Experts of a small language model.
Size: 19 layers, width 192, 62.6M parameters.
Below are experts of layer 10 (counted from 0) of a mixture-of-experts language model. Rows are named router (the router's row for the expert), gate (a neuron's input weights, with its number), up (a neuron's input weights, with its number), down (a neuron's output weights, with its number) and show model dimensions 0-191. Each number is 128 + 24 x the weight over its row's rms, rounded and kept within 0 to 255. Numbers have three digits each.
After each expert's rows: a language model's description of what the expert responds to; "raises" lists some tokens whose logits its average output raises strongly, later layers aside. This comes from a sample of Wikipedia text that the model never trained on.

# expert 10
router:156126172084107126168138099096188108119099175102094148133107142114153129152132123114110179136117109093115140115130128118096143161139216152106138116141097137155142139119103115130147123119160127109159167103195142105153116148131128139115133120197171116110116145111163110087150148134133119143131111105141096138104097159127142154135105154118086172152147156133150133147120116105132135119139115121129093149122126087141137196141128117118113160122131154133117108145136140059108087151113126129107124126133127149131115189111120143173121104128124085115125152100118119122151126150115125124
gate0:164125149072100131112100132117134112140093167140143150121128171135127083125179158113115162116149142117107082103137132140105153117136113148094113089104141099126132110109136148099156084167134113092111148120105134136130124135105131157124119115133163163139127112145143123153110095118130185128113140118121106110136114135134086083136152162144110123128149127140139128084115109107174148142127125114124095131128123115135178105171156098116164137172104159138157090160111065110132137134146073140084156103177108110108143151074153101147144173123151111135100143128111163100163150112108118143
up0:110089150097148144122087111115130121107137148154088112113130131093065121168139147141115104135172122127166055093106143107171153086151111150095114070105131130110134115168148075121156116137109154094100145120098125146180153126099107176145124129150152125149142132146115127134119135101090134130112136102108141154124108095141138112124142150138122105118127134143130153087134107090122145113115132134120107171157098110104085132148109163142150145128167098136097094160126119114127078084141140155093164079131118106117119173100103108124110103100137142136109104121138112138132140160094108134
down0:095159127119131087104138116103110125126097155153126147129137157111131147138098138138152100110157116138160125083182160132176156151164093129133134127112126124160118174137120117126147159153152102145159132129179124109087109127114071121124133150119114096084137145139133107126161098165132125074127151095103134141109159132124132106150074113147124146154158111114127152142115117129112106152160096099171143097165111133131142136077106135095112131113140106139107116105131121126115152101115102088173168165093122140155099128124156152113092118093108172142144145083154123158188141118134159102
What it handles: Word stems and pieces that expect a suffix, like Conc-ert, command-s, Devel-op-ment, defend, maintain, plus line breaks.
raises: "s", ",", "ing", ".", ":", " ("

# expert 28
router:174128133109128096172143141138138157080131152160111115136150117153111152128136147098088131138131090135126146149129192138112130167148131157091127129120169132134115133114100119117127102114093125156116126147169133112170131133185153124106145129115167175117102126122149102134155155115114114126128101128130121158112133152118137113147135155116122143095094135153114119144159155121130147116088094136147048114146191103144153128171165107152090157124122133127172161177103142049128118141145116108097115101135142119106153147138131164132129182123128115157151118090083156131125129118118129123
gate0:100107120131119163151144152141160108168117082124083137167128129117132118123145074102105125124094074105099094138116146154149115100142113122113159150119138122166109130166116106153129146101126134079100115139137134145170156167118120131154126139105140089178134142165130134142108106141125161160085135120125105161116129164117159157147134126157157138153090126097137119152086145120126132101133151160112097109116091152112116112097091112169104134161161159101181143140103108126140125158127161172119133169144139065132158126110124125095149140133180121117152139115104150107120104088100109151
up0:141156114128134147130140114099172145143145131154124115117151152090111147146190178172118108161151173139150110118103119117122108141112179114129163090124126108112176131104098122144113138108132113150145152118126137116102102108165154173122100140160127099105155096134155121100169140087163127138136144131139118136085141101141160134126090107125148137128136125127114126164118109148137164171093124123116166101160125121103159142129165155098163095136099088157054125103100105119167146124152118144120140094105073091106153159120137101150146136113157115130087132117122149100094117143120153098
down0:119161130145100090087168118153151165123174137098147121121180093111140158118164132104135124123134115117133169113134114134098157134157179124133123136118134097107139131157082103077100124154076145144079126108168154120104109171156155105123102150116131116131147125067148154125157120142148149100131106110130172145143152118110138162133160128069158129133084123126125124121120097121121140117099149137093086123131149121140160105082113102113101153123103181083122127125125125098102147166154083100130113148115103132132119143160144155146120131152151087144105120075133141113119125136110102136
What it handles: The article a or an and following adjectives or nouns in prose, such as number, best, high, average, considered, look-ed.
raises: ".", " in", "-", ",", " (", " and"

# expert 13
router:134104093098104088194172122114175126092213149127153147120173140112104123127143141126108151112143085115122147158107131141127144102090119128109148139139101129156133136120090156094062120144146112107102115118113134112119142121172174104112117146085168133128117137116185133108097144134146088143142113132116088100094113157123136134157109154144117155113108160111142118145122134137136120123135118151098121102084155087150132188130170095141108127132146156131178134138145129051140118124147130113121128126142112117131143145098144118144090140145114101127173132112124122103124136111153114114
gate0:165126108156143131162143090135161131158134090123105142128152159146111117120123100142143179075131131122129090118120053144155110132166123124094153140158133105120121120121099117132152129134130079107166119135153184142135177137159147111129112175165159121111118122140140101159103147134129143153106118153114151154149129155106120156169095138127106131117121116157144113159108137097129115135102150062136119127092096149144078149145092098151123143096156141088121138110102116118124117104178124105104134128118155115164116151092080130110125110121090166098080154150160152118130115133133113098
up0:157107110124119134134160105164152132102110131140136153108149128131128168116118130164158135137116150112109125109140136088139104154142122114089108086166126149111132170131126132103123169100153166122114097137132114164133082139169146105129074147123143120132126120111117095128107121142110144109117125120110095104132086146131143116120068095099078165125089104156103092058144138128126129160090112091170120175148136139092103123156118128112120144166149129117105139151113161141143149129123127160128132151150155166146125134117091118146139115158110189087107124128120068079080148093131122106
down0:103150111126106128123103147088105118137094131155115127132123129090149109142109123114145134102120165156143160165122165148117128108152147112143107118117108126130129079130138145102168141139150134126127137122119118128111122131063136101146186119125101129171131130134156121178132154166099118093126140127113107102136152145083181103136147134128163137120113164175143169163153157154160138087145143134105104097139105164074095160088155126146110078105109097114105121154119150111156127156094151151102126138132158173124144111126164160146148154097136098131083134128093164136102120079165131124
What it handles: Syllables inside Slavic, Baltic, Japanese or Turkish personal and place names (Nadez-ya, Yu-kari), plus nouns like development, operation, line.
raises: ",", "-", ".", " and", " in"

# expert 17
router:122141150119150139182151121132164131101065153103127171115116162148131135116144123101141114140121144070115154134121121116129130143117135122093142119130097100134136181109104165112089128124141118113138116151168103115147086140153139151159102148117146121121093110110184122131128123111122120152119131109115085130124127107191127143175146135151146124114110162130117165113185130141123143124123115137124073118121169141124127194153178106113131144122143127136089134119148129066102151150123121093104143118167155126152111200109136134171095157134118103150147128117109138075094115123107126098
gate0:139151162107118122128163164133129140141097090145102116156152118121190138162125110134131132180127075155114135140126163117134146140187120141117114140119131128123141102112130101151080112127141138115149140100137134144113127116126081142121120164119106150122121135152150146124138103138106115128137142130145120124122110158197158129137103113095142088132128154122160167205110184138138102111086130153152126137166139126112092127134160134161059170129070135127122128134121142120113139147099136168108113167168112137143187168130153105126139116129090130101121158113068133119135116126097119153
up0:136099088115100106129086104117151111135152144165115096088118096118090153139130136079130129112093122128101127117058150148127097126127174148113123093135113141122057140093089112146159140103139123111146164104140118122135145123078138141104140157144097143134112145118117110105104153124144147136122131104138094121120177134093093128141131144140117146157132127110152131059150122076134121086183122155115147096120103103157153138109102129125160102135134122119149143150145134105167085132092110140105090134153105113137107140135093157159119149148096087162151108158158146131154125084110142128
down0:163080092139119108129110123129143106152151165137135121122129124107170151114144126128161130135149124123191110114139097092115123152141107157091142134118111140091120098120156111107174068142132108135143150162150143153128098155139155131102119135181094128149139124155082135098113141094159129114133099125125163075100134122151149132175172128129122133141128133167126107146161092157093111148126163110120148133121169117131161085138130144129117109118131152107178162126150109177156085160087122103131125092131111119101137140110152162125166152101132126086161137122149092164082122132137107094
What it handles: Pieces of French and other accented European words and names, such as É-cho-s, l'és-oterisme, Jo-hann, plus legal nouns like court, term.
raises: ",", "s", ".", " and", "-", " ("

# expert 31
router:185139101117132121143157101129131114114134149143137118103145135115112125113093102110125163127139127110119123111092137122150111153150096122140091133145110139117147159082089115100098147137153099117124112117150145091120095124170141106138117150104119111129109149076145115137096147139115145144092107142121097133129109150163152152145130141083095130128092129121155163109165170101124100103151123161141093183128163079107141108129160055133117182153116154162115146123114109061131110176120121113133161109143099141110160175112106123146122191115117102150134114103138119118130121165135083116
gate0:096100090101115135128167117106135137092152123130117130157117126136125124126118128088139087088123167101120097087171147141108116111113111170149115130128144141114137107169131117090121113109158104103143165098142128139109143105134130140160099058144138148116135161140117096135159144116132139110116086181114097194128176121148144144165127165104134160106101125125126130109112076120112133154143102108112140121109139165098136103160106122121136163158080121176104100123143148150132134167117102123130141056115139177162137110178106127115131100097125153117134120137140158135126135153112160093
up0:168110127110197141121171137098145110150085091108134104125132138123168122145138101128110075106143098122159125166092130116146144135130125078162121099122127171154154129137213102137114127117111090148126148111110127126105121137117140098138131094129138141161110174129130110087140114109125114122131104137162108112140128153126134131141098114181142147065121123122137124150110119119167123122120135147128149150199149154158138136135086136091058131118134110144143138143085170137108141142152090127199156137080107113152140135142106148112127126123141101139137134131114157136136106143154126137
down0:097133126196117119152108125120105090151128090167134146160142126140130150172085154156169139140109111093137174150103133140084160135139105112154114108151119154153129141147157171085163133166119187142108139187114119152096121140143117117091096106145092121126115151170129151151180157095119162131102119126115132134095133102116143115077123140152145131136106119125146121104185098133135144093117140133106121130115098151168124151134120121096128115109132079132116099114146119132118121138113116157101135121091123085146162138146152134110092105138075130146108128110111130113187163146118132140
What it handles: Verbs and table marks in political biographies and election results, such as elected, appointed, nominated, hold, and pipes after Preceded by.
raises: ",", " in", ".", " and", "-", " ("

# expert 4
router:134121158110120111197120154133165138121101143089066153136141140142130119151109136104132153116132100106113147124139165120135131134154101142126131154131093099112151121106140138105098058093120103096143103127162112110147115135161100109098120121070132124121101152109132085167105127145101117157112147107132122136117113178121127142121097171139129152118080156148103137148153109071099111127103127127119111141107161102148170139158136085152142138097132156146161090099139111064153111142101139132117109127144084125126138186137113122115133183125135132157153125119102155091133170118153113133
gate1:137114136148109176130138096137117100084121124149115151107148137150142082074122115128113130096159135130104119123133099152129144187108131142144120108118145117106119186108102125124149159121111114104157167132118085138112136154134117115139156116127152161177132123100147094134164093127147137178096114133087127054087142132143113099107130140131148116133177157079142130129142115122127125187090118156149126117129103137142144120148104130106105142113114128153137138119133094102135109082097112108129151080129152115146086107139085107127105125099110085124139061152128102100107092083147136128
up1:115122094149145127140129166138093147070122089063113135110119128123122151132155086146148137147149135119131128143101122103141129120113153134104144159120136089128140125142129132148116124093095114155095096084112135153133085096167105167135124134140104090125157146166139167128130123111152110119118171141122148145127092073122120110141116123145129084096084124151121124136116154133100138101180101127090093155155110137131095147122129128095167105150167109109129127177082158134114122164139133102116150168129125150131121135129156163093108113084123138162188087157104141143153173153097137145
down1:154149121118147088105152147133119123128139148148144136149128142157160136167129068158131133062142128120134124091124102136127119074173098184099115102166096143144136129096123177156142101101152156133112150125136117155122164147127169135134108167140142120119057100113151091127144103126137117142108098164141147144087146100133187170148101147144117115112137118129098134146067141152127126164084127131140154113097123137109149155147108166131121132144131113143149112143106135118119146166101134114081130104105111134106164122108129094114143145124138061152159151149141114149119128146146126165
What it handles: Words introducing examples such as including, include, like, such as, etc., plus mid-word pieces of names like Wil-ton, Ti-k-Tok.
raises: ",", "-", " and", ".", ":", " ("

# expert 9
router:097138149107135127161136124134136121089050131101104138155161139100111111144073145140132142133130136119102134127126115144122155153143063151144121109142075112151117136100132128098114113162146115085108138144148108133093124143150094105134125152091136130126154103101148137131137141121165080143081117109153115102077148134147116149143119138120098142131108134089121134146172125091115157129132150134135120107108136124151135206127126111140074144123140181161135109114139129048092141148107143117126139120134117123103132165100147145160115167168138113170159096115159157113131133104121090154
gate36:155144125130150154168097120139117097104131146152076143152084100147145128136101150114094148083103132140145128099125111141160148149130122170120148162135103109157186130132107134168138127150091166115202151094156141131145166160143110100120129144102148127114086145136120140101132117135122133111142145078084093128141131135104123127141126134140131118168113131157129089151123124119132097132162101113044129138082143129156112126125115156143140128182095161125120162103148106094119112129094113104136157138145125126168085143142135149162135138144153155166134104154143146103114112100100160165
up36:100144134184092131142111121143087118081124160111110161101072102121200109131124107100127105145144152169092149154145120132129133153106135142140102100126161132121122140116112130181109160116135135121154143135158127130116107137155124115136085127107088106141120113156173097142109119100057127093163152121151101151129125073111102156174132112129130149100128140130137106135119091123082138126129112135109124140102157114124119118169154152147145131106135157108094112137120071177105135164116092128095155101155117132092157069090154111146129128142123112129115127118167153154107136134134133142
down36:120157107154117120134129172156088088130132140157144149125139171122147130132142115147096141149100104107099114160121121095128142114126178117143140127144155119154101154146161158098154164120105121132139130084111109145111112115175119140081107086151124121111176096122085082076152089146143118116094125114144162161149147143125101084121134122143091139171148135099111095134095143134122090179116126126133127116094175113096142148112120150111129144146097133125165143121073135128168151169145152076134124138095130165128128151095158116111107121125135169123127135143094130109114144140143171079
What it handles: Middle pieces of proper names (Pen-ta-thlon, Lu-sa-ka), commas and pronouns like they/it, and verbs like failed, refused, faced.
raises: "-", ",", " and", ".", " in", " ("

# expert 1
router:141133138104113136151135140096161111066103151127104165140144137113113121146115116087115142121135108106064131156139145106133135191117119177158165112098120131156090121124115152117112089110154138115139113117171143100147095137148103149097126159127151144125119134099142103166077102119111120149147130134124103098117146092167164129165117144139102144078133147129148121132111163076134108130123134185107111123132153108134116129181192138126110131128148123142142145154089113053101118123136145108097153135132089081143148169146131160153114141133143106109144135104092115099143132103113125138
gate0:148147109143171116123149104116097123137119107150121141115102166145106173152161126144123125129130142115123111126087159135114066112123179153120121064150147132166084147144138148095141127115118101153087139108130126105122072175116102158094141164082143140119122117149114124124123110102136123178066106110153153162132122136119081089148183095146113122156138118120151124176126151110123133143183115118126125134109141129164103151146142159101108099127120148120136173139130121126153115162120137134121075125083138156134179116165174129130117113107140105131144134133155142159113107125137152160
up0:146154087123158158142131133121119127108106106193150164133131165118120102138086138115164160132169139119119138132115113110107136115102150137099132105151128163158125149114129131087168115129128135098157128109165087120101118115120128128111156097095123117143122103157108145139113109135176135138159127136131120145111121145152156141147146131137151176134114135093125126101094119088164132146127136154165123129135101167078139134157120129152106164110114145125140130142170142133137135155135150153113074085136166160105197143124121083136088171116154124137072110114091140105179185087138101152
down0:126127127134108091138061137089137117148088116147134081099114141149107122097105108096150085149104137148078147126168097106124128125088109134165134117127132142106110149146114119102135110121144176130088123130060120132151099107131136167132163084099117109137123138135133114146092104105108117141118136143114126166115140122085112112113138167144104138072159084094133149129172083132190147106120132121147140144100129110127150116172146143100168146157158085123090117130108158169104118111108101161125139151081124110120124162111116131134141097112094170109151104142106138126156116129131130115
What it handles: The pronoun I and me/you in quoted speech or lyrics, Roman numerals like II, III, VI, plus ! and ?.
raises: ",", ".", " (", " and", "-", "'"

# expert 24
router:147138114104132122156132128109165098115039137109087148112175138106117118117116145130120155136124127088091140147117129141099130109143135137137165117147172093130147162121116085100061133141130103085125131113137110069133120119138109138131126128050152132117102105121157113118085140121156144128103072122126122147104109155169139145148124116130128141118119148135155144131152153095121122117137147131110122212151148104138147209107169128164143138135119141154128110123132139071132100116096123152141132116139098123128136153121108144148138186124109102114148106117125128111126131138113107163
gate8:082111123110166088097114114136105113102105149127159138123092157113109143144124040136096121127146127103115191139095100188146170084137143082142122153130135166139143141134160126137130095128120150138129114145146156139075168094109099107120107132147144148100130133091159118106125143148162135162122119161126138151144154141112108150118138128109095141114116159118114122127163120084113143107109119145177135102116157110120132114145098115146126123114108155146115117084094166143148136142104106141099142092164095142101130079121178158126101113096138132132156105127124149125161168163128101110
up8:102150140172125112138146176133124158128084127108104128124140104162141186140162139137124142118131115135119122161149114144155105143126129137173142100129127073154063132192098126128098126113161134176114161137090129134148100152112143090163123138147160130169116159127078151124137114119135140138096152144122154134132101162139149122088145141098139093120113117173154118154102088087154105124129147157153145126145150133154088114152098139135132125133132104124102106143145105146156093157136085120121138171143133108141099135088143089151145152130173091129104120139137081119129081112158164124
down8:080157102119151141096129110142108128081138135147161145130146142092130104150126118194126126167094120137080158141119146115124106132091137126115127143091090130147113099120134095145100100183107130195137140156118123149089150105128128141075158103143141144139124153049115112137091076132104169123142129128110119118132130130092127144114111125135086126145125153138101145124130145154101141112143130185144137082167162103120122117131133080104161128139116132141097167127124110138127124155104104140118089122168132097151132092120167127135137105135122104148079111098155105119114131090149153103
What it handles: Hyphens in compounds and table dividers (one-eyed, Non-governmental, |---|), plus prefixes like pro, multi, non-.
raises: "-", "oc", "\n\n", "ho", "f", "\n"

# expert 20
router:119106130125132143122131123070146114104104164141109177127142171133110142127111160129130135113088103120133120146117135117100122181123115116126082093108074131157127109127110158085119093111134110076109139088186142119146125099129121135143129186152115153128110123088159112105134125108156139144060116145119105128125137131128151096107110126161112146136111121137104154107183160099100106142150143134129104146152158131155142117152133125129098154122138140160141143205125104049112071137124141124125117099152098115140146167108109122145110148124136103148133151100105120129130133105167098160
gate1:149129104122175146130094108154112139118108168149129119140139149156134108100155134134124127086133139094146115121138111140128131135091104197132139122083152167138088144140119116118107158132150094127146104105173114101099098121104084140115152125093128146166106143080146147135111135105161135165114127142111108099142108185155124147146150122115149130090144152133086139123155131087210112112130128130124110130138163112128088125098142151122152151162159100147159124177112184101129148090156145147140141132141131115096162089147138099139149090133116102137111101078164092117121131144139130119
up1:111145158125149118140113131087149169140163110131175144137094117186121092072144188142109151124120118126105159140111104154151136118093151120113135100121161130135110128143140143141138134129156210105110143115099127151136067131112140095125151125152170142098113119133110140142092119125105109063114102162129138103142118124084106114139111113138111126135121126105124177144146107117150131109056129120098143126133128125095145148123137131086142116095147181162118143128122115159121132132158158131072151134105095163123090172113156143121135143143102146158106099121139123135126130134075124101
down1:109089136150127112167136118132091188124111129105122084115053157090121142134163144108133157117121150133139179094155156114158128123084110126105111126111134113094133163149123147123084143137122082120080100123113156138188122100109100164131134122096111082122121166157112107136202130157136121148133089120144127103115147162125118116120150109133132121154130129151086125176122157142114160143166140089091105139158118153135164136122156135107114113139147133126126124136145108144118082138111157131138122132118121160097102158099116115141123155129149135130151089144107159180138094120134091107
What it handles: Short word-initial or inner pieces such as w-it-ness, C-ra-ig, pres-tigious, plus table pipes and line breaks.
raises: ",", ".", " |", "-", " and", " ("

# expert 6
router:149125103094109147131118133104145114091056133132104126115148152090100106118108134141127153132156104126122155161107132140094130174148080131137134138128126133156140135105122135119116105119127086108137132132157132106102125093126125152084129158132123138119105125103166111121154150086159113162119132094123103122132105115178137114138123127132142140100103149104111125123125165091087150108124104166131116127138151088149129048093152114133119155179088146134140127152127139052109131140133119109152141095125120096141133134114086144144112215126123095119203115089103132116144134123102122145
gate2:137124134092122134123096113141161139110144141135168134132140132134136120101092096125145117108075146123103193151127102161152138096137121115162137138153129150096115088174114104103113154089147141132142124100087104139119152098126164122163130144119144135167152163164135139124163105119170128175105130101131144106148098119137125106082195146118168123158099141137150169095147171110135102143101105154127150122121165140166123069105132118146109161097135140154158101145155128130160102137107153117133141115116123116111120111136095102143081086146164090137141102147111087111091126139116146157
up2:116163144149116124165130154145131179097115089131107104103071122157104165128127174107140171140140111162141116131119146134109095115135147123121136130135122111144163095105093154163118139133131163152139144096132136117155125092130131145115145136116135126100105154124153094141068162125069105114165121169082152104147097132078126125184117084145126172118098117126094132141128112156116133139085176157114134117115140117090134140153119160111135112137123170107107115089124185156137129177129122114118158147138101145087127141149115113130078150095120119087133129097115107107132122111111108096
down2:119091155123125145153121128101125147130083139106089123074120127096137109143110115124158136122109099119131108138122119146144076092148114150130170119128095105115088098114097095125147172146177166119110112148087139143135127133144110122090137117093104121114131059115161104126125142159107138133134131154122179113164119112109118129164129138094148127132093168111076158142138119133104143122097172144112099121112136129119136144162120135105104154143125126120073129134119106192095141123137120139131150089139084141121116172107111149156165164100150122137097186137164143071139097140107129109
What it handles: Ordinal and time-order words like first, last, third, originally, formerly, previously, often after "the" or "was".
raises: ".", ",", " and", " in", " to", " ("

# expert 16
router:137104135117104116177119120117137120141102144139090135142144159104137147128119122103135153151133083107121138127142125120118133129137080135110131097110093140169133155132100103100129113135112095081118100149161103109147129125132152125103129145154132151110107107100144149123119153143137141158122104141112066122112101166148112157195140131163161105109141130113100132134156149133129130137088121138147116137107133097115149142133146123137146151123152106146136160076109186033099106153092125113095141115154130158138122218100119118121088169123152124126115096074109169117134132116114086140
gate1:158129085124110121143116170096132120138120116151082188117122155160139111086120160150134157137103082159122128119164144180125156097166103133166086124109123155136131148150152136126146128144135105114108091136117094172153101124118150130165138141148127127133148123134116166092119138142161150123147147126154141155099110118140100111105162153131098175117115151185144127112127104122143112143130120163135171146145108144152099125134089094107135152146114166119077136100132131123162087166164172107101124139145105149106141124061129131139105116151093140128176092086111140160117156115119123141
up1:097135152116107113080116172117148117135131103120130095122108134112154115149071141132158126164148157162134127104137098119120106155090154134137138153172133137114132119135118095132156126136151127147140177211146142122167124107124133173164105100141159131112150192144120105091169083110103132120138107126120092157096117155114139125171093122141141087118113109070161117128158110119114116149177130129120121118145165146157113146097152107116155132114146091106154138156159176133155141126123122125118093133120154097181124136158128134118159140131157122143094151129173145125140102102098146111
down1:110096125134126113122141100124139177163140143089092087141123104094137133144116130095128143134195077166138154104152138098178126125098125145129108078106128110130096131090156137113156114117135115100125096143119172120150101083104138109191076131146096129144112129164135124126149126152142154136142152118098154164131158124134133158114106121112116139116133112145094140107157140115105122109119154107142106132118088082138140125146130063137137156177137105114130099142163187098122083135140113134165155166162121163142105120105129128142110162119104146141176106116122113094140157119101135116
What it handles: Pipe separators in record tables like boxing Win/Loss rows, capital letters inside acronyms (POW), and due, according, like in unlikely.
raises: ",", " to", " in", ".", "-", "s"

# expert 3
router:175136127113121121147138132096179089091025136111121137127155143138106158176130115129135136152125124113116126111097144099157149121136067165158158138113100102133143126135132098122124120154107117103105125112150119099129101143140139146081102160097138154123124151087145100084102163137120116147114170112123115142065108139130112157134150145146117165107114156132105144130146155129108120109120145129134080178135141059144131043103134133144124141158149134148156165158126145088127135170116127128129147118149143123140146141132163154119097135129129108152133111123117160118137114136105106133
gate0:139143109177122145140117109164164116093121089109144132135140163180134114121161097177167164154149093116121119133092090155124153131083143140137118169171138103120125141105128101095134096171108100101103144132136161120139115112136124137131125109121175149140145109136182134113151119118124118138108114119109144130132093132118123139124117147134095121113098108092113117119119126141105166106118165114131113158138132164134105133101113105085153131115152214141149090132099155137128122133105130105128179120135135115115145125122121123173150094120108106133095097075157151173065122106149140073
up0:119131135093147106132133108135152156078119118147128109120080122150138135152086101102097127121111165108139138082091125142135148146095189153082132090128107187093130153138115111112115137121148148105124182126096119132146108149109136125135122091155095095098139102129163112138146125115117080115132091107098116126063134108135167137152137070142114126053116101141129105151166157116114183136100166155119134140132105137113115168132131133147142131090104139139143147125130114135127142163171138168108135076126115140134141118093146119130080142115126129132120132157132122135081125116110165116
down0:143118133174097122135201102118137122122131080123109159107133158127120137151115139113136114151064124133135142132117078173135155115065168128154129128133130156094113124106125133113109120150118153110095147132125089130110123111126118116126129124088136139153122070181133129128110136165095129120137162094101132130097121141155150174123133132149129111118119130129105142116142145073173120112094138158141122135189118143104122132135111100120101100129103120103152144166136097071129086141142105159103119141108146110133133144135137117087126148074100109111122103163135149137093111171061116161
What it handles: Commas in lists and table rows, = heading marks, "of" in institution names, and odd name fragments like Ph(arah), frag(ments).
raises: " and", " in", ".", ",", "-", "'"

# expert 29
router:154158141110134132139168153135143109123111153139115156151155121090134147133127133122155139149118078130145128104116111141126114162142140189131110095096149125172089108151107106106075114161136133071133157108128113122128124169150138114119130159075175122129133133118165084150102127122122120133122111130144103122158114176168126113145125189139107108119088132135091121140142141093133137087109125101168082162147153112140125165140134085166101139132164145143128119143147143043153136152109108132106127105150122117147131139088102149160141185125155106130141143118122133080100138133151117137
gate8:124122136122089150124106112105103161155146118116124127154126125163103111138091135139150131134095090167141090147119155136110153109156131151133093088115112146165146100161119100096146140163151128130126108135124130121132127121121128151085106101130144085151174083139148141144138137084163115131128114149103126114149146121092118057134145131124117130177170155105191084111111123114152096109137097088135133098106111110147097106102136100120110157128149105133187135168118145108156168166114121141122116120151120091138125115150163111158141114135098128176115106182101097180124095117102145137
up8:146148155111150106088158103126149134072160124121143085075109084114117143148105143148141143156150147087099161114164087120144127131128157095134148146145121134102089129078141144135142114102102121110133153130101131093082130105085121093152119103148140134103191145128149123113123090135152104103129120129170112117117116122147146150122139149154143102119092110132052159105153122112154141117154103113114150122136101119116167110117117159106147124172155133127096110133137155158114140098140138184119134112120156151157145104112122134095140105117149115105126129119176214113132119145124155128
down8:098118126120067135099157150147185131115121147111087144168136119107163131124103172127149138166130184155128146150124110104117147141136166155173131127101187128111142126118102141092125122148158104133117144134103150158179137184149084097134123144170155103124153115122125098097162153164084139154149101108163112119135116137152151160145125129167132153106116125123101162143146115152116119174111115104121083095099119106088102127117174131149110115115126115086145122128120152091101104138170138125152156118120131089108105149143087147120095158143144130125159147116129149116141145124134161111
What it handles: List dashes after section headings, pipes in election tables, census and population words, and Devanagari or Japanese byte pieces.
raises: ",", " and", ".", "'", " (", "-"

# expert 2
router:112147099110101116155182086123171115089165145120133137142115116122098133148124124073101165101111094112118124129112139130127144114129099092149141116120156098171142151096116137119120131122109096078132146127160150085138116135135158127152138142124149140099093157080132131111091137119124107124128116127161126153115148132164128144146113103172127163099076141155158146175142154101084105168148157120161077137139158111134160213121138080154101146123119122143139135136113129071164111134073137141122114084167131128159136163118145119149101126118131114124148152115125132099123130136129106111
gate1:134125116127124113120146119147118110130108162179137154119116134157087113136123089118148139136129154097100101090158135111139130097137116126139127078156110139138116152113151086169113161122135133157143146082174120124149159097128137140086135131124123110178124152150109103097161142114112100139170158109147140126100154160126150104104134133097108147151100166112118125125142157124135104128115083068165127151158146149149132085122141099159069150099093139119084112099186124145107127136102127141127140173116131082096144139128135106105132155133097135153158112142123088064142154091155109102
up1:123125170076163118109177105129116101114157126134096068124142066163138170149158140117130127122129118162126142114109115108118109121108158143137117135110133121106122142169108178142144126126140146107151161102105094161090081146138109132143117164134098152154117099137158154102111132151122122139114090152121117113150106146114132141124100093092131139122142162114127144115116142127103157102142151145114125106093125120078055151119102112121140118112107146163109116127092110137122077083131135115151135137109131160103122132186111149133125074192144111156129169130138134180104118136147119165
down1:186137124134131154141123127115144161160157111149117130146132145121132102140156094130167172178137122167123177137105143141145109161143097112170153131106144115130136119148108085155106128123139126104134105150084092078142162119150119119127175172083148130140135148095172092143102119142093119089110097127081140162139132127115163149142116154131126165106129133133164092101126119106105160142092106133100089104127133107127101082133131109120121072127125126094132125144131113083149093084095139103115128109144107158113117172098109119116130159140181139122110136148133090141144104111157158151
What it handles: Direction and distance words and suffixes in movement contexts, such as south-ward, far away, through, back, plus inflection endings.
raises: ",", " in", " and", ".", " (", "-"

# expert 18
router:137135147096133130181151129085128119125043159129117153129154124118120100153126122126138096103132123109114125114126124135116132146123037124142114097123116126137125141093117152124074115116107101113130112103186116107106114137148139145129128148124151148119103145119138127100096142160133107131119116119127101113114112132144145121140129172153149141128113149110111137110157139114124130121155123170105115110132150088127160212156143089138136149118128152143104132150154155094125118129100133110128155131182095094136145185102127138135165220128122099137165143097120166088101129117138099112
gate1:159131116131112117099130112109148139121203112132123151140134122130120125124144153192134133152159145104133166159097119133158160137150117124128103129127137130159108129131057117121098143116106116136101089131157121130122109152124125146130121159108105097138165131163147127133147134113110147145143108165156145138143129125157100135109092084123158170104120140144116132089127060126153080105172100123173087101108114104124122113174112145108111092138154121113126075114129087101138126119104154075118121130144128138209095127130141146128132098128134099141105102100182123141135167160155141141
up1:171137185172152164198130131164099138158115157074129094133103137138157164133090157152082128137082101180114162135140146121117100150162141123129147112064123099087118095171156131098167114129097131116150134133101154120150095135121130157156118128142091157122066133095126111135148118156096119109133111093155095141126118155139144129142125116140141167124120144132164114137158129126093119114150176151114122124152095121144140117112104131155128132135151105143114146119120157140104159144123139141094158113091125168122155125143119123145145140157131152134119124115172147115124126124095174094
down1:125143178111155116150100151127122126147146135149085129158092095121140128133146126104144134105087064103135113121123131129136086094142094131144154131148157087136146151120108121166144135150148090084134105054151128139146123109136136132142122134147174093145131140155085122124072123112169169110118169122140177087144152138145180129146109141110115111100113111105100152144090141113107088142124154121106088135106165073140092170102111114104146129104156152091126123101132127132100121144116133139154118093135150125110142127155153095152163102146124139170162118104115132140151109097149145116
What it handles: Paragraph breaks after headings and sentences, sentence-final periods, and sentence-opening words like This, He, See.
raises: "The", "=", "A", "In", "C", "M"